From a checkpoint of a small mixture-of-experts model trained on Wikipedia.
Size: 13 layers, 250M parameters.
Experts: 32 experts in each of 12 layers, 224 SwiGLU neurons an expert, 2 picks a token, a softmax router.
Training: a variant of Muon for the experts, 494M tokens, 7540 steps.
Below are experts of layer 10 (counted from 0) of a mixture-of-experts language model. Rows are named router (the router's row for the expert), down (a neuron's output weights, with its number) and show model dimensions 256-319. Each number is 128 + 32 x the weight over its row's rms, rounded and kept within 0 to 255. Numbers have three digits each.
After each expert's rows: a language model's description of what the expert responds to. This comes from a sample of Wikipedia text that the model never trained on.

# expert 30
router:125158160136117193082107138145157110132146162108188099166079135068127181107063155092110137101137118105108222177115114144156195121110131132134112197139133179172108132127131103158124112111150149
down0:168153154071112139128146147078175147144191120158118132175096152119135152118117089167143141141168161177130081128130126168163125132096147135112164113107142081121138131181107155161152089135160072
down1:102114155098110105125121154101141136134111119056152057108142144116124098133112157090158098107161145148121106090084179083144066146097113120181102143090100180111143155144083160158107110174138171
Film and TV awards

# expert 15
router:117142150164105123138081093122116170120132141122197079095148133146174124073083136158219131136134147082085171167079071131171129165168089087142141095138100162097146127160114085185107046130167120
down0:133087155095133114121045098106133142162125106144232111077097164092027144111117070094121142164108126106107156119127188129151115078087109150126140149096104058140119124121156162100134109137098155
down1:156154164138148172158109157161109166075129156090129121117154108122157111075133103151105110145110125081100113135130030119117143170167144170130148131109145141162109093139114060144170096095154100
Function words, modifiers

# expert 19
router:116086141169117173185144126100146123111147109121147104086191082137120093133102132103226086110139155087071120101075134127112174161132062091113176087146126108177113127135145101188127086133126144
down0:156150136121170196151100132168131169149139162129101170112107240139128100142105149129080149132120097147076146128071169135077158129108145155169146157182136085090102121175118139155096092095112141
down1:125129099145091156103086118080118063080162159080150157082160116131156093109137119124141160100156131137140215133131143148131188117111123129153126090105162101180114163144135127083156117154171238
Articles and prepositions

# expert 0
router:129152119121157120109131175153182094089139102190084160116154153116092111146114102141115147142138112107163137094144083135057119149113128144114153175087064177097089092130204166101124107125148094
down0:138100079164109130116069078108134135125185133147150144070105126137081157128184120142117113107144093120082124092072171103151061125103084104160099183086130111087151093157082145162070163104114189
down1:083140126101135155126111157145160102101146098132106067133194114125127166098124122169093186146160119090142142093167051107163178095150154120127144133161105155071113183125103103151176123150128141
Narrative verbs, pronouns, word-starts

# expert 8
router:170133178151110098132156091088109169131136134109176141100105115121117113139166135135100115128104073134103088121128115101151190126159122072153072098207147158074137177111151073095118155119048158
down0:132138091163113112130120082155163119101126155118090173102126087045091147142150109166095173125133079169186106153107109058157151182132070132122114152146113074149102213167175064078098126142175132
down1:149165026098143130131143132170132107094150139157076101114066152159155068128137102123069163149122125140138103160107154077168115106136117126118136174090141109067083157117089120143145137153022176
Club codes in tables

# expert 16
router:104115125182155100166137168183098074151153120097110090154154121130132145102124111134091135176116167210153102133096146074151068102092141142136146163056133186164134127147143084120131163166064194
down0:157203084117167230111137122122207122172140100123179160121155113174130162069096145136125123110042096105159121113063106144108151132132126134214136097130133129116105165138108125160078118126108120
down1:130113107094106112135074201131126150136117125138186134142131176104191094140156059168155073137139144143037127165090110113163136103144111156174131105127094134160154112178126125160163134183100108
Foreign name syllables

# expert 1
router:158099142140089130076095136169151107160173132202094158142155152157078105149096117169095124183158120112081167094093124133088143100088102143087181161062099127160078169113212164118101106160148176
down0:112169142124152161103131143165170127113166174168163130127107096172101189138150177173140143152127122097099094121142086126117064142114179134092105120126128172145101146136122170120137129141144082
down1:093106110147143158100122190113100129129137168149162195060145166149107156176151182052071113122132122167130168111098112134060109065137095058137149127117165142147131146078156133082078151135126142
Verbs and particles

# expert 12
router:201116130114132134096158130093119094124124104112193153122135094178177115104151134147110061157103108099136154192137140071058121124084146115097085088109149080129066128134108109107082129154133132
down0:187137132118113089102082187115125084163113102117136155196151141096160154203123112103114139158144125099120140060098115129126179155144147179155087105131113099141156241198089140134150159145182101
down1:108091177168107083159105135178093108086081116085115150137121120129174128124141133146081129122185106108122145110129057142151130107065107101149097106144148126157099128092137158185143130122145134
Capital B and M

# expert 9
router:129113121071123104166124163097180129094151217138079087127154112122136120090116088120091136152152194122117113118087127100150073140155129170130129139079138079135052118147156122094093152144147160
down0:137118073127134125137190102100134107095146080084104102132136113076112121146096182116149133107126122111120065112059109134132126117146180091079161084122139111178176124088122203084147097049037143
down1:114163176138143127150061106120077102113111112130159111150117161110143142139152141139120141149091031130168148132104130100117162122114085112113129167140136160087163127174126130161137172201131175
Modals, to, f-pieces

# expert 3
router:131105148117106125131151142143083128126092163122082150126162132134146162071137159095130116093108100143112165147145073154127123149142183119129146090204092075114174120141108124153122198136067085
down6:132203184123144116131142147107199123158143166101160110152108113174131100134167164160119184089102150151146130096181159188132065160144071153147089105123170153170078140076113126110106205108147127
down7:154154158129108096141152131169120084125134133109129111076114107136122065084120083113136107079108084096126123113196107147142123165139078167137133164069161159156067167174180127169166143096158196
Sentence-ending punctuation

# expert 31
router:114087131106166156113145080137157105138107179086100118107123085146085152146167139115182096107121125114165124106159138115111127110158126111171149083191135131174146153127107144114114181107192113
down6:131137166072134112101141144193197072135145160131087134130107133146119175094102157141107104129163121125173173122085180134092051141170102113155111190185087103118112186125122162128080141110162067
down7:117098088122123160151137141075139166149200070168156130100146119129098079090063134119143078113112127165119130097097169159118120095145143106157094123117126080116105104152087187113087085109150143
Year and number endings

# expert 5
router:090131099159102084154154146118065101192117118121165094117134144102162154111097207102182105114086172115151104167126134106137150093136083106113127161149081100169079194149142127153145135174095112
down0:127162132126139098149091110181087118115109128141115163114148091162183159058136134091143165146117124111115153100160067123109103093155120110128095074155143097124151191059148089122153163156127156
down1:102152148104092135146150051093129171126111202155104110122089062095176129085071105150128129113134067164107126135072137138177169141141056130111113110164095176084149077108100126075119166172087144
Clause-ending punctuation